config.yaml
experts_per_token: 2
d_expert: 64
moe_layers: [0, 1, 2, 3, 4, 5, 6, 7, 8, 9, 10, 11, 12]
routed_scale: 1.41
balance_loss: 0.0136
router_bias: true
groups_per_token: 1
lr_router: 0.000808
vocab_size: 8192
beta1: 0.95
beta2: 0.98
grad_clip: 2.0
batch_tokens: 65536
train_tokens: 358200000
dataset: "wikipedia_en"
Below are experts of layer 9 (counted from 0) of a mixture-of-experts language model. Rows are named router (the router's row for the expert), down (a neuron's output weights, with its number) and show model dimensions 0-127. Each number is 128 + 24 x the weight over its row's rms, rounded and kept within 0 to 255.
After each expert's rows: a language model's description of what the expert responds to. This comes from a sample of Wikipedia text that the model never trained on.

# expert 12
router [145 100 136 123 122 179 147 124 107 155 150 143 128 152 113 143  96  99 106  79  90 128  86 179 101 130 143 104 147 101 158 126 164 113 162 148 158  83 127 127 145 143 159 151 125 125 109 114 132 115 105 102 143 141 125 154 181 145 155 117  98 117 142 109 154 153 109  68 172 129 135 102 107 112 136 169 125 140 106 161 154 136 122 146 129 150 113 139 141 130 112 116 102 141 155 112 140 165 170 122  98 142 110 105 147 140 114 160 121 169 137  99  91 145 136  80 111 155 113  95 135 119  83 129 120 160 136 143]
down0 [105 129 125 143 124 108 130 154 120 173 131 137 124  79 176 100 118 115 149 147 120 124 167 156 122 111 119 124 119 149 140 130 127 128 127 131 104 134 131 137 120 103 121  92 126 151 125 154 118 121 128 190 112 119 139 105  51  79 110 110 155 127 148 122  86 139  75  91 117 113 127 142 135 120  81 122  68 137 139 148 118 125  93 126  98 129 128  82 109  99 101 185 129 152 111 126 121 131 126 134 124 144  95 149 142 165 125 130 129 126 122 143 156 134 108 116 123 120  58  99 133 109  88 142 105 116  99 172]
down1 [125 128 102 168 128 134 131  97 128 124 127 177 107 134 106 174 131 134 112 122 115 135 175 129 124 130 132 159 127 124 143 133 121 109 127 159 113 123 119  81 188  75 131 121 139 168 130 150 125 130 152 103 148 135  69 132 127 135 146 124 137 109  80 127 133 133 122 120 131 119 118 136  85  83  64 121 172 127 134 125 141  86 120 165 116 136 129 121  99 126 105 103 131 130 123 113 113 124  94  62 127 131 146 131 130 117  90  92 137  73 186 120 145 122  99 129 108 133 174 143  94 119 119 120 127 111 135  82]
down2 [145 109 133 155 126  80 127  70 130 130 128 128 129 137 145 119 133 105 152 100 139 126 111  82 155 128 144 128 137  50 132 142 149 132 142  73 126 123 160 152 116 125 130 124 111 124 133 125 140 140 110 112 122 153 117 125  87 164 131 126 130 145 111 117 171 140 146 149  47 127 133 129 108 119  78 110 123 137 137 122 101 129 139 120 137 132 108 126 130 142 145 114 146  75 118 130 118 141 122  86 126 137  82 117 174 138 121 137 133 144  23 124 117 128 166  85 160 116 131 156 127 132 102 130 148 132 137 110]
What it handles: Dates and table numbers. Small numbers in dates, ages and table cells, such as October 24, aged 37, No. 13, or percentages.

# expert 10
router [132 137 165 131 138 174 145 106 133 128 139 136 138 174 117 154 100 109 116  95 125 106 120 169 120  99 105 109 154  94 150  97 134 128 142 152 152 133 120 102 145 148 134 154 165 101 144  99 124 113 119  87 141  97 153 137 133 165 136 113 109 131 110 176 182 147 101 115 131  76 107  97  94 142 139 140 129 142 126 152 136 143 109 164 105 132 122 131 155 159 107  93  98 144 143 102 149 135 170 154 138 130  84 109 132 151 164 172 114 153  94  88 103 165 112 131  96 117 113  66 135 114 143 124 131 153  91 132]
down0 [129 148  98 119 139 140  94 108 128  65 128 131 110 140 156 118 128 127  67 121 137 106 105 114 140 132 126 121  94 134 143 121 106  85 123  95  80 131 133 129 129 116 127 130 128 121 126 153 127 128 159 134 127 107 143 109 140 157 133 190 142 119 116 108 125 122 132 114 128 146 129 121 111 158 214 122 131 129 120 135 137 128 152  83  99 101 112 112 124 129  75  78 117 135 160 129 127 128 125 123 125 146 124 122 148 116 125 136 128 125  68 119 107 121 144 156 115  61 110 102 133  73  85 132 194 128  85 116]
down1 [133  69 125 155 132 123 132 103  96 105 165 133  93 129 118 129 130 182 116 130 121  99 127 116 126 132 146 103 127 166 115 124 132 103 132 130  99 120 127 120 135 126 110 128 124 124 126 150 132 127 152 131 132 122 130  93 135 172 142 127 175  98  91 178 122 144 127 136 151 111 148 143 211 104 180 147 132 124 109 144  67 123 138 132 120 130  98 161 116 103 132 173 129 116 114 136  98 130 142 163 141 133 175 136 159 200 146 117 146 120 146 131 145 121  58 113 136 152 132 152  74 128 126 128 125 148 127 123]
down2 [141 161 135 131 129 144 133 128 143 127 177 173 127 150 103 124 108 114 119 127 144 132 127  94 172 107 120 107 128 128 113 126  81 138 132 128  97 159 123 100 152 110 111 127 102 141 110 128 145 118 127 163 106 104 158 119 124 131 156 128 129  96 125 148 116 143 128 106  96  59 138 127  92 126 127 129 128 136 126 133 187 135 123 119 129 113  95 124 126 145 101 196 133  78 228 148 142  85  93 136 120 128 144 145 112 184 142 125  84 127 128 111 155 122 104 122  82 139 120 129 156 126 127 122 148 136 157 154]
What it handles: Foreign name fragments. Word-piece syllables inside non-English personal and place names, often in lists and tables, such as Ra-che-l, G-ö-ztepe, Sant-ia-go.

# expert 26
router [164 108 127 144 123 148 142 117 145  95 144 163 106 149  90 179 115 113 138  84  96 138 104 178 126  92 128  95 157 114 110 136 127 129 156 154 173  69 126 114 154 128 142 142 153  89 122 114 142 141 141 114 124 102 118 144 156 159 119 127 151 130 121 125 140 157  83 134 184 105 142 110 121 140 152 138 136 139 132 139 138 148 155 153  99 127 111 134 179 111 118  90  99 149 129 105 143 143 147 146  98  73 110  90 149 168 121 168 116 167  90  95 111 140 119 116 135 135 125 100 150 142  82 151 109 136 109 126]
down0 [120 158 109 148 111 141 127 137 120 146 138 130 122 129 117 123 183 153 108 114 111 102 112 136 110 136  82 128  56 138  84 114 131 157 157  96 134 116 135 113  71 140 123 124  99  64 148  57 122 169 182 116 126 117  74 130 149 100 118  68 121 124 162 113 110 121 154 105 152 132 127 132 134 115 127 147 112 133 126 125 153 102  87 127 126 134 123 145 108 119 147 163  91 131 155 118 134 144 151 134 110  92 162 130 126 105  65 107 128 124 129 104  87 109 138 157 126 141 150 119 126 119 130 118 128 131 138 136]
down1 [ 96 142  76 135 130 109 142 129 127  92 139 112 134 118 127 107 146 127  96 144 130 158 132 185 128 146 121 157 129 129 127 149 106 139 139 128 125 105 147 156 122 117 120 157 133 127 126 104 107 119 109 118 147  65 168 113 129 157 128 115 120 170 145 125  68 159  83 103 134 124 164 153 120 128 128 106 147 128 147 131 127 131 128 131 112 146 180 159  84 140 145 141 123 128 143 207 129 192 145 120 114 120 115 179 112 136 152 128 159 119 114 202 114 112 130 145 169 132 123 175 150 102 123 134 123 125 130 114]
down2 [106 105 134 123 156 137  69 109 103 132  51 120 167 142 131 166  75  99 139 130 140 109 144 122 109 114 173 103 149 122 124 119 122 105 135 165 120 183 129 100 135 104 127 130 135 153 126 138 126 134 132 186 160 132 134 123 152 114 148 125 156 166 118 112 127  73 129 140 128 139 132 108 135 137 144 119 138 126 148 113 137 136 122 126 131 118 157 133 141 139  97 120 184 141 190 142 116  57 117  77 141 124 134 120 110 138 108  99 166 131 132 156 130 167 142 110 159 141 125  76 129 112 134 127 157 139 135 125]
What it handles: Abstract nouns after possessives. Nouns and noun endings after his, her or of, often ending a phrase, such as career, experience, death, tradition, plural -s.

# expert 1
router [134  88 128 110 128 159 169 145 135 112 123 131 130 157 111 127 103  90 104  65 116 123 107 134 124 103 131 103 157 107 153 136 167  94 134 165 171  83 121  91 118 139 125 116 139 138 135 102 106 104 123 103 120 144 119 112 112 128 164  91  87 139 119 158 162 141 113 113 138 109 141 113 123 116 102 161 106 136 121 118 128 138  93 112 106 134  99 143 124 116 106 106 103 126 122  98 138 156 168 119 101 122 153 103 146 148 161 175 102 177 114  95 108 139 111 136 109 139 120  68 181  92  90 126  77 133 125  98]
down5 [169 155 124 169 156 119 145 162 209 157 129 131 121 136 120  85 141 131 113 116 116 147 152 141 187  96 171 149 108 122 141 134 114  96 117 103 147  74 150 136 139 123 124  87 132 154 134 130 126 113 154  99 112 122 144  74  61 120 114 112 129 157 187 131 105 146  87 103 197 119 125 162 138 142 107 151  75 128 130 130 124 164 137 127 133 126 150 122 131 127 159 130 163 130 131  78 118 140 129 131 153 132 123 149 119 131 134 102 145 106 126 111 146 126 127 129 153 125 140 113 144 126 109 135 128 128 143 110]
down6 [126 135 112  81 134 120 157 160  77 128  75 130 126  98 129 112 132 109 133 113 128 146 127 115  83 146 132 131 106 213 165 160 111 139 127 131 180  42 150 129 143 121  98  91 124 129 143 128  91 162 133 149 152 160 105 160 132 103 130 138 129 128 145 120  70 121 150 159 128 127  93 146 139 102 142 126 126 116 125 127 127 104 132 153 107 132 141 156 102 123 111 146 145 155 119 136 162 123 130 130 133  95 176 131 131  84 110 140 109 147 123 126 158 131 162 139 154 174 150 144  95 146 126 120 115 123 108 129]
down7 [128 125 152 151 118 135 110  71  86 118 134 127 132 155 112 142  77  91 131  38 131  97  88 124 145 146 103 133 162 122 112  80 187 110 108 126 127 124 132  60 142  86 127 116 127 112 118 131 141 127 178 130 139 114 142 147 144 133 105 129 129 176  85 163 128 188 108 109 114 120 145 128 127 150 104 127 136 128 143 127 179 129 158 120 151 124 124 137 138 157 150 119 122  86 148 152 155 103 119 142 142  95  91 137 135 145 140 130 114 120 151 115 118 127 128 128 124 131 146 164 136 129 105 133  82 129 126 125]
What it handles: Name pieces, closing marks. Middle and final pieces of personal surnames and foreign words, plus closing quotes and apostrophes, e.g. Gill(espie), Hattor(i), Lö(bel).

# expert 3
router [154 103 128 116 138 112 137 109 174 132 138 130 149 172 119 114  92  88 136 110 117  98 100 112  90 109 125 142 185 131 134 129 167 100 139 154 133 137 116 119 148 133 156 146 129 123 129 125 152 104 132  87 152 161 135 159 159 146 144 133  90 140  85 122 204 158 117 122 167  81 162 131 109 120 158 152 133 164 107 138 157  99 121 145 106 137 111 138 119 162  93  91 113 151 104 111 155 130 159 151 128 109 132 121 144 144 151 164  95 166 139  73 143 156 108 115 153 124 126  96 137 110 100 124 134 103 105 141]
down0 [117 151 129 157 105 125 178 123 131  96 166 124 142 116 145 116  73 128 121 139 131 101 136 107 142 127 156 137 116 125 116 128 114 133 155 151 130 135 129 182 162 125 123 220 140 146 120 124 143 151 122 130 125 142 151  85 130 121 164 101 126 130 112 176 143 152 168 136 125 113 118 138 145 151  98 109 114 115 122 131 118 175 129 128  48 138 123 125 156 133 128 124 128 152 121 108 122 127 126 126 131  50 124 157 129 144 114 140 134  94 162 130 196 196 104 133 137 136 115 147 151 120 134 121 147 126 123 128]
down1 [123 111 121 139 107 146 142  74 171 108 124 141 128 149 113 126 138 170  78 133 128 117 130 120 105 117 155 128 124 138 132 182 139 136 131 105 135 109  84 137 128 127 128 128 127 108 113 112 155  85 177 137 135 118 119 128  84 161 106 154 126 136 132 148 107 184 125 128 143  97 172 127 100 130  48 152 141 168 123 135 139 102 131 113 128 132  92 153 131 132 139 120 131 130 130 126  50 144 189 183 198 133 123 137 132 141 134 171 128 130 129 133 107 128 111 111 114 128 155 134 105 129 127 124 118 145 144 109]
down2 [134 152 153 106 131 174  95 110 114  86 137 117 120 128 127 129 142 121 107 144 100  78 145 104 126 124 144  97 144 148 128 148 141 142 117 142 122 137 130 126 147 126 122 126 154 120 169 108 149 104  94  98 109 162 127 109 120  95 135 126 214 154  79 153 135 129 105 113 112 138 130 140 132 133 123 124 107 188 150 133 128 120 108 126 122 113 129  96 121 126 124  94 128 130 121 161 135 140 129 121 152 140 130 151 128 100 128 126 146 131 134 124 179 204 138 104 179 114 131 109 151 132  91 177 213 127 126 164]
What it handles: Word-initial content stems. First pieces of split content words after articles or prepositions, such as social, anim, techn, Sin(ger), sl(ogan), batt(ery).

# expert 48
router [131 103 121 130 135 152 142 120 139 151 154 160 115 152 117 125 123  81  92 103  84 126  91 162 112 127 128 113 180 138 126 100 134 111 159 140 164  80 118 147 143 111 132 128 162  94  92 134 143 123  97 101 129 136 114 145 195 139 127 132 113 123 111 133 150 134  95  89 171  92 141  98 111 134 120 142 139 147 122 147 164 117 104 164 102 124  87 155 146 106 109 114 122 168 160  94 152 156 162 139  97 122 125 105 144 136 140 160 118 148 138  86  75 112 120 108 124 113 129 112 142 111  80 161 137 176 140 111]
down0 [142 124 127 126 126 130 120 113 116 130 129 154 108  65 120 128  85 159 127 138 123 141 119 109 146  53 117 132 129 134 123 127 128 125 128 144 126 126 126 123 117 134 143 125 131 112 132 168 127 162 135 116 131  84 177  85 169 125 123 146 121 126 121 128  70  30 165 135 128 118 120 177 127 113 127 136 132 129 122 191 131 117  88 127 127 125 138 127 158 142 144 128 113 124 144 149 130 106 138 120 113 127 128 128 171 131 110 125 154 177 155 125 125 129 110  91 104 135 164 209 116 113 140 131 129 184 126 134]
down1 [128 123 133 120  97 126 122 130  70 152 121 134 139  89 165 148 107 106 154 125  55 117 152 122 153  96 112 125 128 128  97 115 115  87  62 128 126 132 134 103 145 150 135 131 141 171 125 127 128 102 130 140 129  90 146 141 167 120 127 113 129 127 116 138 133 119 152 129 126 173 103 125 151 130 100 128 135 156 117 105 125 126 129 104 172 120 126  97 119 110 195 129 151 142 113 126 121 134 130 132 143 158  87 164 125  81  52 184 129 150 135 121 139 149 139 141 118 163 113 128 113 127 124 128  84  87  82 127]
down2 [122 121 123 126 100 105 119 149 113 110 119 144 160 149 181 124  73  83 110 110 137 128 109 114  98  85 163 119 126 133 107 169 149 121 113 156 104 117 105 142 153 148 131 121 130  88 154 144  92 126 129 148 145  63  85 122 157 140 126 165 126 148 121 127 127 128 128 137 128 118 117 113 103 163 172 130 124 116 136 182 127 125 124 159 132 139 180 128 176 133 136  97 140 120  59 128 137 113 128 135 104 127 142 129 125 140  67 133  50 112 150 135 125 174 131 149 133 139 125 113  97 124 128 112 136 111 113 137]
What it handles: Scores, times and stats. Numbers in scores, match minutes, run totals, times and measurements, such as 65 runs, Diallo 30', 3.86 million.

# expert 57
router [122 123 149 140 102 154 144 118 182 117 140  99 115 180 145 134  86  64 129  92  82  94  96 151 120 106 100 122 145  77 115 110 159  92 142 146 161 110 112 129 145 131 130 137 137  94 111 128 131 106 118 105 104 127 116 137 125 175 137 153 102 134 126 146 190 127 112 131 145 103 116 103 114 121 136 160  91 148 115 101 132 159 103 148 103 137 126 139 171 128  84  98 131 138 135  95 170 127 179 111 110 127 125 124 146 125 138 147  86 138 154 134 141 153 127 119 114  95 146  79 159 118  89 134 127 120 103 134]
down0 [132 106 128 184 150  95 138 127 125 156  90 114 105 152 129 109 130 122 127 138 156  89 163 130 129 118 178 134 131 104 156 123 152 115 106 127 163 141 137 118  99  85 166 101 109 167 117 129 151 129 130 144 123 116 132 112 150 120 114 136 106 107 122 135 156 125 147 143 139  65 115 129 123 130  90 166 151 122 142 159  95 110 111 117 143 173  99 152 119  87 113 146 135 171 148 155 118 128 170 126 130 140 134 130 132 101 101  82 114 126  70 120 131 129 134 173  97 137 136 119 119 100 143 148 141 134  49  77]
down1 [142 126 156 114 102 118 137 126 138 138 110 127  83 105 120 152  77 150 136 133 131 147 129 118 132 139 144 125 109 135 172 125 133 135 109 111 127 151  77 139  62 122 112 150 152 114 140 123 142 121 143 124 139 128  52 129 116 134 104  82 122 109 118 138 125 132 103 116  31 164 147  90  98 159 161 192  85 119 130 126 129 120 131 148  95 103 133  86 158 124 119 128 121 115 135 128 138 121  67 135 133 129 129 104 114 147 108 103 152 132 129 106 100 132 125  93 104 124 126 128 167 128  93 126 129 111 128 161]
down2 [130 132  94 157 108 125 110 129 111 119 112 179 140 137 106 118 186 168 124 101 129  91 130 153  94 137 150 180 126 129 123 140 126 125 136  92 113 154 103  83 161 101 128 130 144 116 113 115 110 118 135 121 122 168 127 126 122  92  87  99 144 134 149 135 127 161 160 133 133  97 110 136 240 157 128 123 127 128 128 151 150 113 126 103 134  90 130 128 146 129 107 142 147 134 129 117 124 129 133 136 125 137 142 128 116 102 112 100 127 158 144 147 152 115 192 127 144 116 133 112 147 132 132 115 126 124 142  36]
What it handles: Mid-word name pieces. Inner and final pieces of foreign place and personal names, such as Rawalpin-di, Groß-beeren, Lanú-s, often with diacritics.

# expert 36
router [135 121 115 134  94 149 167 114 114 128 153 156 145 168  95 142 136  71 112 107 121 114  97 169 100 117 137 124 119 123 133 127 138 109 126 126 130  78  79  99 158 126 138 109 155 137 129 156 126 118 113 110 128 125 123 169 118 176 128 135  92 165 141 117 146 134  73 112 178  72 152 110 121 138 124 116 100 161  99 144 168 135 129 137 119  90 115 135 149 133  99  97  98 147 148  91 163 113 177 132 103 133 120  86 156 127 149 135  79 137 114 120 116 144 130 102 146  79 134 102 174 123 116 125 100 130 109 131]
down0 [133 129 131  65 150 123  95 109  94 107 130 114 160 153 129 132 135 101 131 150  87 102 106 128 130 131 167 150 138 104 143 132 125  73 126 130  89 115  88  96 130  84 117 149 106 127 129 139 127 190 139 113 185 122 121 137 132 100 127 114 127 121 119  87  71 131 123  91 141  75 135 169 173 125 118 132 127 107 134 118 147  88 125  89  93 145 110 118 157 101 119 117 129  97 118 141 100 170 158 127 127 129 129  99 133 121 147 100 132 102  93 116  98 132 119 126 120 125 139 112 146 176 155 181 104 121 143 129]
down1 [109  84 166 163 170 128 118 143 123 107 178 151 120  80 143 124 131 162  98 110 159 172 138 153 105 159 195 132  91 101 126 150 109 143 130 135 145 127 151 133 163 141 125 106 128 128 132 126 134 121 163 131 131 129 126 131  95 107 129 123 105 131 131 170 159 128 118 112 133 179 126 110 160 129 153 129 129 111 140 117 142  99 119  95  96 158 128 131 105  76 157 131 129 131  96 159 131 121 127  89 165  88 153 114  69  80 125 121 158 154 154 138 124 129 126 130 128 153 130 116 123 180 122 105 106 153 171 121]
down2 [128 151  94 124 108 103 174 130 143 128 105 112 115  88 155 132 132 113 138  97 120 140 127 133 130 135 112 126 130 127 199 145 109 117 144 118 146 145 148  63 155 102 148 144  93 110 136 130 141 129 120 189  34 127 139 119 144  81 130 127 153 137 130 101 130 149  99 132 131 136 133 150  92  99 129 120 126 130 151 139 142 109 115 106 130 166 121 139 130 116  98 126 119 148 143 123 126 135  96 137 149  95 216 136 128  92 128 122 162 133 126 134 117  65  90 141 139 122 109 127 101 118  96 136 120 128  99 125]
What it handles: Word-initial letter pieces. Short opening letters of a split lowercase word, such as t in timber, tigers, tickets; also plural s and table dashes.

# expert 50
router [151 125 126 162 100 133 137 114 156 107 142 169 143 144  91 162 108 121  72 107 129 107 107 148 123 112 127 111 110 102 118 135 154 121 155 148 173 113 122  92 129 110 129 125 164 121 105 148 149 125 120 122 133 136 105 138 162 151 145 102 128 154 117 108 165 126 159  82 162 107 102  92 120 136 126 163 164 155 113 141 130 145 104 133  71 138  96 130 127 117 107  93  91 153 147  96 112 153 161 102  91  88  90 126 145 158 129 182 107 130 115  83  82 159  77 117  97 137 140 111 149 118 136 136 121 150 129 119]
down0 [124 146  91  84 127 182 131 144 116 115 129 156 137 128 140 124  83 115 132 128 154 145 129 110 157 126 101 102 138 142 160 131 141 107 169  99  87 197 124 128 129 108 127 127 140  96 155 127 126 142 133 137 144  93 135  96 143 124 128 127 134 147 169 172 119 132 141  94 171 152 137 123 110 101 124  64 104 125 134 124 130 111 165 127 126 127 154 160 127 131  88 122 206 152 117 150 142 138  92 120 129 143 130 118  47 126 130 131 127 117 129 155 136 108 129  68 125 120  90 157 117 150 129 131 132 144 152 126]
down1 [125 138 120 172 131 128 173 105 145 109 139 143 177   0 143 127 144 129 124 136 127 127 127 128 133 141 137 118  88 101 122  99 125 164 149 123 132 136 128 138 118 126  93 131 137 144 130 150 134 111 134 122 128 128 113 113 136 128 120 176 177 169 129 106 101 142 167 120  49 109  98 128 127 130 135 127 138 124 158 110 127 162 128 132 135 128 123 128  84  87 126  92 131  90 170 128 114 164 148  94 128 116 117 133 121 102 158 129 130 129 108 127 110 138 121 147 131 135 129 132 129 129 122 128 125 143 118 118]
down2 [152 157  78 128 142 146  46 117 134 135 138  78  82 137 104 124 113 133 151 143 134 135 153 120 117 117 139 124 122  95 118 126 164 133 132 104 135 177 124 124 123 124 120 118 129 130 134 126 122 147 157 126 133 145  91  89 145 105 128 123 137 121 140 131 109 126 130 127 124 108 101 125 157 146 127 156 104 132 126 137 130 135 145  81 104 156 115 152 129  94 128 145 141 146 140 208 141 171 129 127 127 118 108 135 171 130 159 125 165  83 130 123 111 118  84 106 132  41 144 148 159 114 138 123 169 140 128  70]
What it handles: Location prepositions. Prepositions before a place or date, such as in, at, from, near, across, throughout, as in raised in Fairfax or Place of birth:.

# expert 38
router [136 144 158 143 101 160 165 124 145 131 145 150 154 137 121 154  75 120 139  78 115 135 129 133 104  76  99  96 160  97 115 125 156 118 145 175 165  98 113 111 148 150 180 124 133 127 140 146 117 111 116 111 142 123 125 131 144 143 111 140 120 159 115 126 121 160  96  92 167 108 132 124 132 141 141 141 140 165 131 153 142 148 122 125 106 138 151 132 131 148  77  92 121 143 110 141 170 157 132 111 116 111  89 109 149 150 190 163 113 154 128 111  73 139 122  78 112 111 121  83 120  94 112 114 125 124 142  78]
down0 [125 123  91 133 178 147 114 127 119 101 111 101 126 159 121 142 150 126 153 142 129 151 129 132 110 172 138  99 131 125 118 134 128  98 113 133 172 130 148 149 128 117 141 127  96 143 142 143 104 104 133 131 121 125 127 128 124 123 128 129 140 119 108 124  86 140 124 133 151 128 109 148 157 137 121 146 142 130 133 131 152 153 128 127 137   9 129 145 124 127 124 126 125 113 136 146 127 103  93 129 133 146 106  72 136 142 137 111 123 128 141 127 124 106 112 132 126 125 140   0 101 150 113 172 146  83 135 124]
down1 [123 127 131 108  72 122 127 125 142 149 141 121 138 115 106 148 118 136 118 128 125 145 129 119 112 114 135 141 129 122 116  77 130 146 114 122 162 104  96 113 102 119 128 150 130  93 186 132 120  82 158 145 128  78  71 145 110 121 174 121 129 141 107  93 125 138 128 122  73 117 149 113 129 126 156 120 100 148 124 162 188 136 192 147 119 110 135 123 135 134 121 125 129 181 102 123 126 140 155 127 129 113 153 134 131 100  56 137  84 134 125 127 128 143 112 159 128 132 137 124 143 119  87 137  40 140 134 130]
down2 [153 149 183 139 135 123 106  79 113 147 113 131 111 126 121 126 154 135 103 130 103 118 136 125 113  77 116  99 128 165 119 110 110 121 103 159 154 131 125 125  94 122 144  87  39 104 126 140 134 130 130 137  93 143 109  61 109 131 101 129  85 158 130 124 126 114 100 105  99 118 124 100 121 108 127 108 108 117 133 145  92 135 107 127 126 134 117  61 119 121 119  99 174 121 133 104 127 128  98  85 150 147 137  92 139 130 157 153 127 174 122 126 130 142 116 135 111 128 136  54 128 138 134 108 123 103 133  86]
What it handles: Table pipes, speech verbs. Pipes opening a new table row, plus reporting verbs introducing quotes, such as said, stated, wrote, argued, came.

# expert 51
router [136 121 160 131 109 130 150 120 118 129 141 163 140 186 109 144 119 111 144  90 130 160 101 112 105 117  87 109 157  58 110 138 147 110 141 138 135  94  95 138 154 144 173 163 159 131 104 147 163 142 119  78 177 133 118 152 165 155 124 113 118 105 117 110 137 161 107  90 181 124 131  94 123 105 156 127 122 160 107 151 143 136  77 139 107 149 119 170 129 124 111 116 111 182 147 111 149 139 148 114 117 105  90 122 148 150 142 125 106 164 111 111  94 138  92 115 103 132 125 109 147 116  99 145 118 122 113 105]
down0 [ 61 167 128 149 141 124 137  98 121 121 155 102 126 154 127 174 101 143 114 154 128 153  81 143 159 130 120 129 124 129 114 105  94 157 126 131 128 124 154 118 134 126 117 154 153 115  99 133  68 127 100 187  95 156 117 134 101 125 128 118 130 104  91 135 138 177 161  99 150 125 137 194 169 126 143 144 116 142 117 100 143 129 105 113 123  99 201  56 130 126 131 125 107 101 129 127 131 128 149 137 133 104 135 130 138 185 115 142 116 142 118 115 174  96 128 107 111 134 141 129 121 135 149 105 121 136 124 137]
down1 [135 210 125 109 119 129 108 118 135 139 140  89 120 154 120  80  94 117 115 128 128 172  88 106 123 140 106 127 144 146 141 115 158 149 168 159  98 128  75 141 109  83 114 119 129 124 107 145 131 149 115 142 127 132 118 113 143 128 126 130 158 126  65 129 147 128 134 138 126 174 130 125 128 174 152 146 125 123 109 167 122 156 128 127 127 129 154 154 126 100 125 116 108 142 127 143 112 194 106 136 137 126 134 129 180 127 147 179 128 116 130 191 131 165 113 136 143 116 152  79 124 123 146  90 125 104 158 165]
down2 [135 121 103 126 134 134 130 164 123 129 140 126 135 155 128  95 152  90 132  77 132  99 130 127 194 126 124 149 128 111 132 159  56 171 173 105 113 128 172 184  80 158 123 118 144 149 126 131 139 145 130 107  94 113 119 142 133 107 137  49 127  59 143 125 101 131 157 116 130 136 108 119 158 118 138 143 126 129 166 128 177 114 121 159 169 130  97 125 105 123  98 134 128 137 102 127 133 160 125 137 112 156 145 126 113 135  88 136 108  81 127 145 122 113 139 131 103 166 128 114 106 131 148 115 139 134 130 123]
What it handles: Hyphens and time words. Hyphens inside compounds, list dashes and year-range dashes, plus words like after, before, mid, shortly, as in Off-Broadway, 1895–96.

# expert 19
router [139 111 100 126 105 162 159 115 130 152 106 138 115 179  92 142 105 107  93 110 133 129  96 137  74 137 108 107 138  68 134 167 149 102 150 166 157  86 126 142 134 123 141 146 119  67 112 107 160 136 134 104 120 118 122 137 165 129 133 139  90 112 145 135 156 137 124 110 176 133 149  65  98 162 130 141 149 111 109 163 142 175 115 119 103 153 131 126 156 117 119 121 128 124 114 123 165 134 161 110 109 110 133 119 157 133 153 155 117 156 122 123 112 167 112 114 135 113 129  94 181 116  93 162 126 103 103 144]
down0 [137 119 109  93 154 127 117 129 127 126  50 131 111 213 124  98 129 116 130 139 195 135  66 130 131  90 135 130 105  85 127 130 153 152 120 123 144 153 129 118 128 128 105 142 125 101 141 175 130 117 128 114 124 111 125 131 175 107 152 129  75 127 136 109 144 128 134 125 127 146 124 129 135 119 167 103 130  75 116 148  65 163 127 135 139 145 138 128 122 192 128 126 129 114 113 133 112 174 125 155 115 138 106 120 135 129 100 140 114 130 136 174 146 104 118 124 142 143 127 120 165 123 132 111 186 141 142 118]
down1 [149 107  87 115 134 123 127  94 157 127 125 156 125 137 125 150 128 145 180 189 111 123 106 134 123 117 130 112 129 128 145 129 155 218 114 130 156 150  99  96 123 124 108 118 103 146 113 132 124 169  77 109 122 144 107 126 100 115 133 152 105 127 133 161 140 128 131  98  75 135  94  90 127 130  93 131  98 126 126 123 127 132 143  98 129 130 129 161 131 196 138 165 131 106 142 114  71 106 125 132 127 146 103 134 136 108 144 156 160  81 135 125 128 111 133  97 108 144 137 168  86 178 151 130 116 125  98 139]
down2 [127 140 132 125 154 106 121 144 128 118 145  76 126 130 180 125 119 103 137 147  68 108 114 121 130 118 139 178 113 128 177  76 111 114 127  64 121 188 148 113 128 123 126 129 157  92 152 140 110 134 121 180 139 143 191  95 135 151 143 195 102 156 126 123 111 145 118  74 136 148 120 129 171 127 136 127 107 126 130 115 151 136 123 103 106 138 127 100 127 107 103 124 123 139 115 134 136 125 127 124 147 120 117 149 135 124 154 100 150 171 129 111 122 130 158 128 146 171 119  77 132 128 137 100 148 108  85 152]
What it handles: Infobox field labels. Field labels and word pieces in infobox lists before a colon, e.g. Phylum, Coordinates, Spouse, Postcode district, plus coordinate digits.

# expert 13
router [149 118 177 129 140 160 146 129 141 117 127 138 127 169 120 128 107 118 144 127 118 122 100 151 104 135 114 124 133  62 115 127 175 126 171 148 159 100 134 113 124 108 146 122 155  88 117 147 126 131 101 121 148 107  88 153 167 134 145 138  99 148 135 110 132 126 113  96 211 131 124  95 102 138 111 136 144 138  98 151 124 111  66 158 101 160 101 151 160 145  74 117 138 144 124 119 125 186 128 115 107  94 109 129 128 145 145 129  99 155  97 119 113 134 112 150 105 147 167 101 172  96 112 122 108 134 133 114]
down0 [106 172 112 126 165 158 100 127 149 118  94  94 126 192 128 140 152 117 132  99 113 112 134 127 146 119 104 155 109 100 130 123 148 127 137 125 184 132 181 161 149 126 125 114  95 139 115 128 176 126 177 138 167 111 164 143 129 128 187  98 131 117 151 136 117 128 133 162 123 133 114 112 126 125 184  82 160 124 107 159 110 126  96  90  73 125 113 158 152 114 149 164 162 131 164 121 142 146 120 129 120 147 141 116 164  90 129 125 124 154 127 130 144 119 126 152 139 141 130  88 103 143 140 130 111 135 172  99]
down1 [163 152 132 112 137 112  86 101 128 145 146 125 102 138 132 126 131 130 101 153 165 119 111 128  84 118 165 157 125  89 132 115 126 183  67 130 145 129 178 102 120 131  74 149 122 127 128 129 136 129 118 133 127 179 109 156 116 182 126 151 117 117 137 121 125 140 109 156 126 128 134 161  89 122 129 103 134 106 128 111 148 127 126 105  91 118 128 138 118 129 128 162 115 122 135 181 110 152  86 123 131 145  87 126 124 123 151 106 160 129 129 124 209 143 164 156 130 113 160 123  97 159 127 129 112  79 127 184]
down2 [ 93 120 111 128 127 124 149 127 131 127 110 149 124 148 159 127 121 122  89  76  71 109  99 153 151 112 152 117 112 128 129 129 136 102 133 123 149 141 126 125  66 131 152 108 115 129 121 152 126  96 103 135 128 127  92 140 149 128 132 166 124  96 190 143  65 135 122 153 125  97 145  87 162 127 116  87 132 111 131 133 104 113 116 135 126 117 114 124 145 205 145 115  68 150 132 118 123 141 125 160 112 132 121  83  94 130 125 140 118 123  90 130 113  85 138 138 129 180 154 103 141 105 114  69 129 141 158 127]
What it handles: Table cells, taxonomy ranks. Table pipes, periods and sentence-initial The/His/This, plus taxon names after rank labels in species infoboxes, e.g. Insecta, (Cu)cujiformia.